From a checkpoint of a small mixture-of-experts model trained on Wikipedia.
Size: 12 layers, width 160, vocabulary 5333.
Experts: 48 experts in each of 12 layers, 3 picks a token, a softmax router, a shared expert of 192 neurons.
Training: a variant of Adam for the experts, 486M tokens, 7416 steps.
Below are experts of layer 6 (counted from 0) of a mixture-of-experts language model. Rows are named router (the router's row for the expert), up (a neuron's input weights, with its number), down (a neuron's output weights, with its number) and show model dimensions 0-31. Each number is 128 + 32 x the weight over its row's rms, rounded and kept within 0 to 255. Numbers have three digits each.
Before each expert's rows: a language model's description of what the expert responds to; "comes before" lists some tokens at least twice as common just after its tokens as in all text. This comes from a sample of Wikipedia text that the model never trained on. Tokens count by the router's weight.

# expert 13
It responds to: Numbers in tables
comes before: "1", "2", "0", "3", "4", "5"
router:116134144095160133109082124071090137170165115124095127190150094126181125142100145055119052137102
up0:116107102091142213125181067121121104195086169188127116119149161074121119110073157081155086164102
down0:126137118134118062093125154156106149094118126114124079175129124158118135153109084099150065108118
up1:130130151143088152105141070082120077054115100119143151069112140132151211056193173145118177150139
down1:123112094135141169147154133130130084123139103127156094152089144159166167132139104167067141166160
up2:164157096145116142135106135168141132171085155174119088159077118093172108145063172101116146112177
down2:164084185121115098153153113114142108153104116131092149101119121118074095125145152115213096116140
up3:088105089117101101184103165150185163166149150147149097126100102096157131126108178092111062111142
down3:144090148136189170114119123121158073101164079066150200161109202131094119036189119161104162087093
up4:097131129174104165082154144096094195073140161190181101161120149160192105112069138127117082136154
down4:124101145117110072153107086122154121108152113081202114128126074111148154123124171159129135111044
up5:090111101064089179106118091085116095124069140098104112174152176082167140129108144080148144096115
down5:151107122157219085156146147121097106144140158149138172077137124116168127148096160088127121152125
up6:114139123077079145120151141096125083105152128182121149144099147182098165081158093114111189121115
down6:143110172100105171173140136122127189119098149109111084126089181099095119136144120166164109108144
up7:112088133142179166134114160126102126063117170113146079152146120083068123172085120090180163070141
down7:128162090200121170139079122138086216120181171107138121168168131139143152224081111109146133117095
up8:171082117146126113156112081130161169120109161122173092095114082133147150060095109156047086167094
down8:077111161214075087140107108148125092178167162124143124099109122157111104117106105107151130081107
up9:117082150111085164120192133104147137167096149134127175136132203106122106106077141062122110132164
down9:126156092099104216140128195126092154151115085060090160127145110189103198097111082131143091164105
up10:115158163215092195182095182079144080117134105140152166169101151160113135156084128129140067153086
down10:112150081117105089122127119177167095163159138157126167125115119158164124213129155106127078160135
up11:160140104142146165146136118098116163132158112161124142168078199092148126178140112084141047146115
down11:115201108086214166131091171147087108146075158108097125082094135119065150119130054125113136184125
up12:162154110139095094141108170131100118108157109183156138146149085196114110077180092097147169157121
down12:158106211152120135163113144171097121128163116092196129176134116176079135175128107147175155093138
up13:158076194077139130151162128110106136094084151090090159139095094097119118092162154161157174174093
down13:095128148175212149172093135177118134094118160107108065101139154159076125144108131124170107085158
up14:136149129073138101093123103119074111132105142112214130113109090174102116089095111154187123164140
down14:114130193127107145109161118134105094169097104134127116117157125077095123111109135152167121140090
up15:102168142110104160125112109122060142171117091110141147094127146186106119144070163075144140146122
down15:175147081085127179183145215087126134139110092159159141134139113160120117140116111097183153133105
up16:185150069115164135091081114124144173161105114137111111143155106104130112168079097160119098108113
down16:113133149125172137174148176083069124172157180117097179141108141104217130128188155172181159125110
up17:175113138137145160073121124137073175103123100174182151156102082141128109126142127099189068105086
down17:140172141160129086150096096141125140136080130090120145166134090187104118082089157109210108092168
up18:161053162141093158116123105155110100139147146110147159172113118132121133136168101093119149169138
down18:099144150119133094161118124175111135100105183134083123137109124137092142111084134101215029093141
up19:132132100155143106161100163075102104138083175122202130075158177102167089144113118138117071091098
down19:070136101059146141112102084112159164200178174132114094119064105143119166159097128122126128096168
up20:136073114092205100159126102095142060108122142160124116070090078096094123111145134085127094063092
down20:129129126115174150145150126104100113190135106118058166139146154102128106105146169133103131135197
up21:088107127127129118079125119092144132084081146146164137113219085115199105148084079140151103177121
down21:072099075031128174165119116145154125153156120171158101174095151111122094119119122166123129097108
up22:118125101150136178137113078120113133118153134067135124100134096183144075081072152120100147117191
down22:084139147176132091089082126122138099178094137163094141170187140123117144194182161112173143165092
up23:142112137092176083105077095144082154103148138183128131109120124146116095171120128169139080146113
down23:172153147128125065110078086186147144104104100151146186156120165122124169104074106111154170102096
up24:136149084109138123173168081156150177098080100107122130159136162130111143170096114096152149171151
down24:126085069139137142073119094119107078128127150101115159139161123103146066149128127104147081097100
up25:105102136123155141161140167080127065099147130109122145107162092088126134153175087057125152128100
down25:131092054141143141138169109169170117099084108194141205133158202101167107097109102172125071144094
up26:092147148125186117122103097124154153159120105173146092047086138178138098167116151142160134140172
down26:136136078071135116123131133153120082145085122134081187171159134117137171141112114125175192128162
up27:143088159155144152110131162105187206138154103144092052151113146162111149168126124178166058143103
down27:075192118143084106169106183165090070131091106043115167138125122085157116118163113097143180131141
up28:161101161151185175092196138139154106180145152127135143157128115120183136120108089108164192165133
down28:130140103109127113119098089175170131081074136200080127126161189154125120145096119145122047132085
up29:177157194078093166139101114052163108137168133128127138165121169062187110129074162127127102202085
down29:083099142175127100104069058181105055156162128096158108139124133142083115145144130150182120159146
up30:132174135158115123101115165111136175124155151178078131133167096105131115136086093155072087128166
down30:170145188121131129117156085094168080081076123118181142177120130173098124098151110144137120092122
up31:132149110144126142168151115124077174183118095182154131091088110160185123152114078154122108119138
down31:147078159039108065142086119113120146148108150120077179172151174106101048177099124084173115109107
up32:081153148151153164131112092106108193138085102133178119099132168164142111178167119091115067143160
down32:073106067034150127101091135123076100120066106129183127157095114139115134103143125172151150145119
up33:106096165152096218138185157161140162075128080155173129090121121144118132114088093161170149090102
down33:136077152133218138140151098123168075068122098149183143117119163138103116106144132116147079149143
up34:099114132121116117146109123126138142130098181177088106139126151166134156086184123115084150116138
down34:136159143177080121180096170177141126148155117103129092201166147111119084137068184117132107098106
up35:164122093154133101129129085094111155111193112143126085123107083106112143140119212147161064172145
down35:160079138142088056129116111094120116219112073125100172129086088118096101126106142082190160127140
up36:099115155109106109158093133070099169150144120118129080169174174090109153130160146105086110127142
down36:087148116168141111088147129146086125140191129081089108164111143153113155110108063142181164111062
up37:152145151164105221097109093167108124146176116110090086134213120110159117141144095143082133109053
down37:135100165126159216152096106123148149130114121118192101144138152141127108166164109110078165117137
up38:094128134086132122085150166052138119141090109124083112110157156147131181156088109160142124199116
down38:102151099135147207222169178150135100111036140142132152084115132115103147090201085144085144124149
up39:106083103171098119152121130084132074119105082180179119128114166101094119161122107147138065143064
down39:099099132125200221196110093090146144102194156107167060120159115165100133129132154129109146100128
up40:161107171142175107155133146123068137173108121110098078129176081079122194080081117118112126133138
down40:124155091113108111097123193118128141114181115172145136142103145134164119127133066109116060197108
up41:083156117128191143123088102123123174104160098149086149183125149189131097168168126110122122112144
down41:205162050165075101188072157143085125145138123139124131133121184127115142118092120137134118139119
up42:116091171108095172170101139073164131133094153189125118150149178122101121080129150101065156154156
down42:097147111158171149118105169156133062116106054054171118133160174158167141168140146108089124203174
up43:110118148100112143142172142085148165121077107175124094084134110139153175060088155174091147095142
down43:098136137109122110103124114196113127084150107108152144175138131177093096162132148071169056096072
up44:137142109142136102157169110065075165116091103118089109177108136151165170131111127136177065117152
down44:086098075162140054101092143112167123118141172157164152090149100100125137193109216081165111077119
up45:131128117171143146184139150110122162142192113154146155149106112139146087156111103143104129100049
down45:136098127154213138119102117145100086103183105087153105132161095165087182132117119146121161112135
up46:154135117165100152147174169182095169138153170086138139117132143136080147123149119113171100132174
down46:125071125048169114196141138195104142150132115127110147123069133161138121149098106168192119138126
up47:171093167186161165137178104148082107157143160159141180163141089132095145113108117076144102158162
down47:157163103064096094144102128149094144172069164101106067156075146164129167120116129102183156085104
up48:116159078164148150168081127188072193174167156095077103184141123171148079103103189116143126150109
down48:122042132120114092172177158101171095109064063140118191118124172066093103134121152131150172112162
up49:116112151087131106138155082157128105093134094124132123107145129170152093107167142169121117148130
down49:177189165159120135163129157126100150091144094097170107165116076163097161148089102176091156150078
up50:156148091103100126073153139184178110140151126150129074104089111147202136106106152076067106142102
down50:122064097174141109085150117119109138125130159109107191198131128081200092144132177117136123099084
up51:175090118180162157130160117175168179114163114142095134154141138158130144102082181142129137135136
down51:118071197097156114093101153094133197130179118113218072115111156066107141125097153092094096163085
up52:153088096140152086135148096125165121091092163106097103076152169124128161089145161112166077144098
down52:112147120185088108151105158109116160099087164107115177103155183104135136128180113165119192134115
up53:144103121147171126151108132159070101154208131114142102169093156178144155129122144128149082103064
down53:179098150095137137171158137104069176127095114122122135170087115108151146125117096078135129168143
up54:090109099130093174140118172155106105147099143205153082121110084157107155163089162156135144070120
down54:143120200077170134123143107086201140122160113180175106115079146131128100092146146107111114104159
up55:164101080092090175103125137147175118081100127094107098100071108148190116092153144089103109180077
down55:134124129138148116186136129061132097098079134111165115119152126154131165109115153138113129118123
up56:136107144168193116143196125146136081113118099096116148099140133074157146098105155117097120111143
down56:130071127137176109129148122126156120156086142123073115109185168167096156098145145101109120113160
up57:108099159108152117128159141155170105124097146167159152159164126145151160100130095128115109095158
down57:128097105162195114109112108116095113134144115104167114122093203135106154101143079166116113123107
up58:138155130154167185106158136149088106186092108196127104153130107090108112143074171125154157118128
down58:123115098142076124135126104118045163111155125119115121150139063158126134166092111105153166167128
up59:171150101170114138134149097154097146170147177108071068174170113087165153155157124082123152141143
down59:141155087138155148175154130099126101159100188082143120103119136055104131141119096114163164189125
up60:104078076156122083164177126139085124071170173116152180117154107092126153125119126138150143141152
down60:146092144095117127143161120106124122144115107155065122134112174132110137199148156098126117127128
up61:173156097160118109145117092131124118123154124103113095105145120135170147168139121087158135094105
down61:148126155090109145153134136139097132098097089070139193153111209131092169077091077175149110140109
up62:134141133149095143176133137083129147114080091156089069102119107076156136178126111125170039142140
down62:150162103048183114122106147156113099161055088140131136158134181098094173160097108119115183133150
up63:130093135133122153118167120134069168149080094152111105161151132070194153105099139082213122107060
down63:088093120154122138122118130150124134060137132090127079183127096168088113148090118113119108093134

# expert 16
It responds to: Table filler, coordinates
comes before: " |", "1", "\n", "2", "3", "4"
router:148102172067146141153133152108127127182157129150161111128123136132145120127169127066129046104099
up0:103128134143094150082196133108120123087176183160179161116156153128165178114085079177097094144090
down0:191141147096175182127133100097130115123121144172061175135151086164127142135096208122105116096133
up1:166059113157129098052111113118156136111107081128126142116124072113164140128077098161111123061152
down1:149070125122130121116161070150209190107106160178143150141170108102147125135119110055118069136134
up2:138137142108148149103166059113149221093179121194161155173158129145104159105142165118117109153172
down2:153147176093094117116132153159145121145123127185116115157098105166146107143172156131065102112182
up3:071193144151159188117157090083160111163107144145061130199144074099148124138113162104148127185152
down3:136125182199150136124121129166047136073153151143115151116142105080134105133116102132096141110116
up4:100138126129142153085149095120089183156064170082098098156106116100093194169117149107126113125125
down4:080098127081216163104093129182150083142140157118150135152148119095101130126109132147208179179119
up5:113064139065171145151143169067132073126146133174108109112150155150094116094140082161106173125107
down5:059151160176094199138177217142121139128138149117155124106132106140138121106125122117134140178100
up6:118130129146133079161193127070106135102122116122110151145102180070106137144129126122062178171110
down6:138186126056160155100105162152125161193069104101151135124156118152129156099098159148140181119165
up7:097154062104164162115140124081050101173130155088120111120141143173146112098144110123133065145077
down7:138145082085128126139127188178086114109089116180148172107156129128155080118099114122156140162142
up8:093111114120142139136182163120077097095169172134120132186140145137132111149186151143128140115111
down8:097077096166123074130058145167131134156113115094155143115091203119139131079098131140178118179125
up9:145061069149150122149142142163156117188100150127120109133136149176191098163177151168137035138115
down9:136126121170135130098150200125109071086130097119126160128157184097115204081146108156140163101115
up10:158091141054156123133123147146100062157115097140141175117109166132193176105111163144135150168148
down10:110145164137094186110178181116095115127135138104108151130085116144130105179167168099203124103130
up11:072145178122137127128075168076147172142114123131167053175116122171090112121169151130132140150131
down11:085157152167121106182117131174129095187138160129153164125057166100112132228124092112153138134096
up12:146159115093173125187098180108189159151131101128100087125117126128105117084092117149144088071093
down12:115145160136083112086121145131143122125115123122169156079182113109171102156186147060123155170152
up13:076134134097153093088130140103136183197133164174119161152102122100082171124190144101109108140155
down13:129086108186146152170102165101144119102161084090137129113105084160185128136085112080079092168082
up14:167175088114139086129086143106080115124147100199157128145191156143144196073157163193092177122089
down14:111179161158077155134060111186116154150119119124156182087116108113117135147076164143175132103110
up15:122061130121143113173177117121147112107183187175119119175159163156126151078109113055103128112086
down15:145121138041125138143085109159113105175111122140036143154119090188147125120069153120121149146139
up16:100087145125173146152086109121093122157178092054127091126139168104199073161148090103134116157104
down16:123127126107097059119112133124183146096099139119171130124170130124090188146134144076113148063190
up17:154102168181170113154116138124108197153130126092158077129164148237083142133086111091154161186091
down17:094170126138186075138108099124124107101118151068113133138116173108096105157063169154142129061094
up18:159012069144087144156107070075161168203097081116157141101116135129118077107112171120116105102153
down18:137217085119112065105101106198148094112076130138160101127143146176140135161129126130072092151135
up19:133111130171079130130108079134119162079146099076181170075131174094153143065125135094097160128105
down19:114119126076171165103146165118093152176119131175122131158177103141125086188086116150216091126069
up20:146087148101106128147106124123082102200110171143144162144122134143104124146154143097162095133141
down20:179150118145027148079153140101108089114115132133126213091151129156156131084155117170141122120139
up21:123152128168153115121144090105114128158131121159125072182166176079140125107175139098129172093081
down21:099164126150119095141085050112164169155085108124150190132113148099135132129161107088128067125129
up22:104113160098139115151103110051168169140162124169166153104105147117120143116096138086058086092148
down22:121140100105101119142150076173181121126125140150122086115086087082122147159120082132062107104150
up23:165146110121104158095117093128114133130158101146091133133110130115181132088072176138120179119090
down23:170100144158156115112086089155148194147170089121083104161184096113141108151110095128117158158119
up24:123146178126184116089138162133150136116164101098139071169092091139161118156148092096150170097110
down24:119112108109169118198151100144122128129160133147138138129055140097097150129111125181180100078175
up25:140163144095095097144091136149158158064100131111143104155152159156191179161071141163071114093152
down25:150118136141144108179113100178101072131136123105090151116091161150139041088100151127208152101076
up26:106116130100118134111175148062111176092109099135111171154095130102086133125116178121102111144175
down26:104139097201158138141138143139137057105145150110174110074145128132104133140168142105135172145058
up27:152081160114106166131182154092081167112097118132132142131071081139131107116153165092127161119111
down27:192126032122144100132162115142156214075151133141164139138070107138143134085119155129120125085153
up28:178110154144162172140120075151070100154116160106097059130118176143145114096104187073169133124156
down28:169108107110114096126145148121196130114065175182109144110157101067143129094092116144127103095113
up29:114103123078185173184106133140099090129179113139152118098136155123123126132131140092132108095102
down29:156144125135070106114171101122093084154119144122125204096153126081123122060143107182136138147146
up30:120113158092192127136097148097148134096102177164162107109087160207112161153142161093136103078126
down30:072136123147040122115149142172191120130176125083150108129145165073172108130155125081157098104174
up31:140110168185143160131178117090160163157118152156168138177097088108131126126040076087118169139143
down31:033102135113160105105062082134176149126132153175149043091192144149172123125118204079164083070127
up32:149097125163147146105138120095139106136114111194147159112095100158112096167139118134102136144146
down32:097102033143104109212146198114174105121146149083165111173162127108145147144124128139157091131164
up33:119211066150124098129163119131109121108118149083131130132128183134139145056163083127155075154133
down33:171117128050077130094095140118123130166157109173137142145099129150146120054151192072072137122141
up34:108109183091155174172141159146091095158133126128154165125158143112135104156139157108128105094171
down34:139151135187132168075107123112107106100193117137125213065126121123145137084159131145117112120086
up35:202110150104109114125138125133099143073189084146092109149131148154117108079102138117111118141086
down35:130099139078115106148124139138157141157185185151176151098099117099085137113086110095130129144107
up36:127197143174117134167177050126143140106164129161154152117129150109117141134170125154057070118147
down36:086168097159148094089176158143113164040150122129143122100085084158109123186146123153079153099125
up37:168090081175164120158161112157114098111100160134130157125079159151087131056097164154146158111079
down37:134141169064052109097107126129109100096135106169103167107093149154123081076156129106132134178161
up38:149143157136160097171198073170102180104148105132147149114119092125171111128087119120067132112104
down38:134162124102212164130079160148159099118143149105118154148133096076121147108072189156125147048082
up39:085120109127178108121088147143118116130106098124176110124082168105138105151147171132131090113189
down39:139130122121129134134167144199100128101146105130102103155160166093125135149112114124086132128167
up40:114137112087113163153149172118122118173135169170110101136111171102109150155069096099072103085178
down40:129147167141144157137139158113157113133150164139078178103155116125196085038098169183116136147153
up41:130122201126082133109181142184110138141138081185135128115162113159109077129117101087106179108162
down41:155139132143118117160089099183188171168133113117153161167159161137149091202103090073120110173135
up42:112164064134180135143132125167092138119184163166132143106090130087124077119090090128062104187138
down42:157120119129123129098138164086121146142090156069158146124132078131111137098133082106131146079127
up43:094136205132099170158079136130099148118124085174084102107139189150073166137187096140108085130138
down43:173235127139099104103101182149104136134163130086124161145080200146139081134105116103112172165128
up44:184127117094134183126140148099072092126190111175104093070145148112152142143160124117118117113092
down44:174119126085064140122119119132106132122108176187114115143137120097124106138157091058062133155118
up45:132146113140169173196136132092093165188090137091140120144087137070063171133108161108164072096132
down45:177201145118093092143157131140144130056148072149112177102116161155138088137148085131140138199107
up46:107100133131151100095161171141104137164146100197099180101124205124154106152128109106080082152153
down46:073127140158127177115110114150126134107147049131122110120077063146151119089131122142131170150051
up47:140115119159181114100134083163149096160167172141141084083132160108164172132113123134083112134116
down47:154117207128061122138143138155084156097086126113188149138122157118140103137140104139104146142109
up48:139089184096083173104146122118119131101116100172163084123123189172091146120093156117096162156153
down48:117146107110126162066100118175136150160129154113117186165135092039129080106114195102152067105182
up49:191161150166099102153165126154172095098091162123126140106083116154131115095107106118153096139141
down49:148105121101120150111130114138122111081164133118105162156176123177160071119121148165166203110104
up50:086103129102148128084112154127116185181152145141106139168115179066129167126099094123134152114163
down50:089150140126096101164097151099094120127147141102147132060141071113124138118146138146124126114098
up51:113120124132139137128087129125177065136168099134139088102143053139174180137149150110079141129169
down51:156161131168178138077145219122054134067120102131141106135120137129100169125121169186101176113176
up52:151126146110122148127184176098112073170132168196138107116078114155154138108130137166110164095138
down52:090138097121170162124113139117124081081144128042111087089129160089110131120154164102164103098152
up53:141148193113130087083123118079190178178148174142159157113139121190156127068107106135150091140130
down53:172101122121109100106159147157131138084140175151149196174126119132056122158124157068072156153118
up54:117114204137134096104120121036117149144102099068106152091115151158117138137094153109107092137158
down54:108124170110106145167136214151122107142121138171149206125083145123126122136119130131084125147144
up55:111231123154148147116124102164144135163102101092164089157112124121120142090099179085148100118036
down55:153149078111149120146152166160166109148117131140139159116162152121163060105130100124118147164133
up56:160062115147123076142123189089167155121124070098152103145158074122124096071067138161063115049072
down56:120106134109141093161153047143251081088101136183124177087148095152160185150114120139084089098203
up57:162077074116143120155128171091106111156141164150100159148122111082108165088179087110128116079136
down57:133159115116068153195107201127111133096150184087145111129152092175120109096108088170151197118074
up58:135145185092168126158106101139092104140173154093154139120095103061117089158168095091067065123137
down58:146137172129088163147085154102087094155180095091115123109125171148159146127124079150085127152116
up59:145104162097164127134126094169097175121151169138138164126110149163128090084176086094106114083149
down59:184078109152157126137124146149138127145108143167127131118157121144152103126089136134148112130095
up60:126147193146097142173102086132131116211181151123132163113093121118105144115116155139165069161076
down60:165172141249151107087129105090130131082178159102054142132157143124163150106215134116102167088156
up61:152129147120164150124167133138120135164174179153143117127089152102156124117138128080129161146164
down61:128129160193113100160107128100137119132138145065091109113117172127100092181163113110120126109148
up62:148125101069113207194093109127108105122135101151202167162109086153138091152117131056147084162114
down62:092150094157144110124125154121141151111195175142107091082127146125155087097124086151158120116120
up63:170145150145080193165188105101087078184175066127095119151165114084156142130069143137112099151051
down63:120099105166096105136076091118129108140107141125198088164136068115115198115140121121020132107074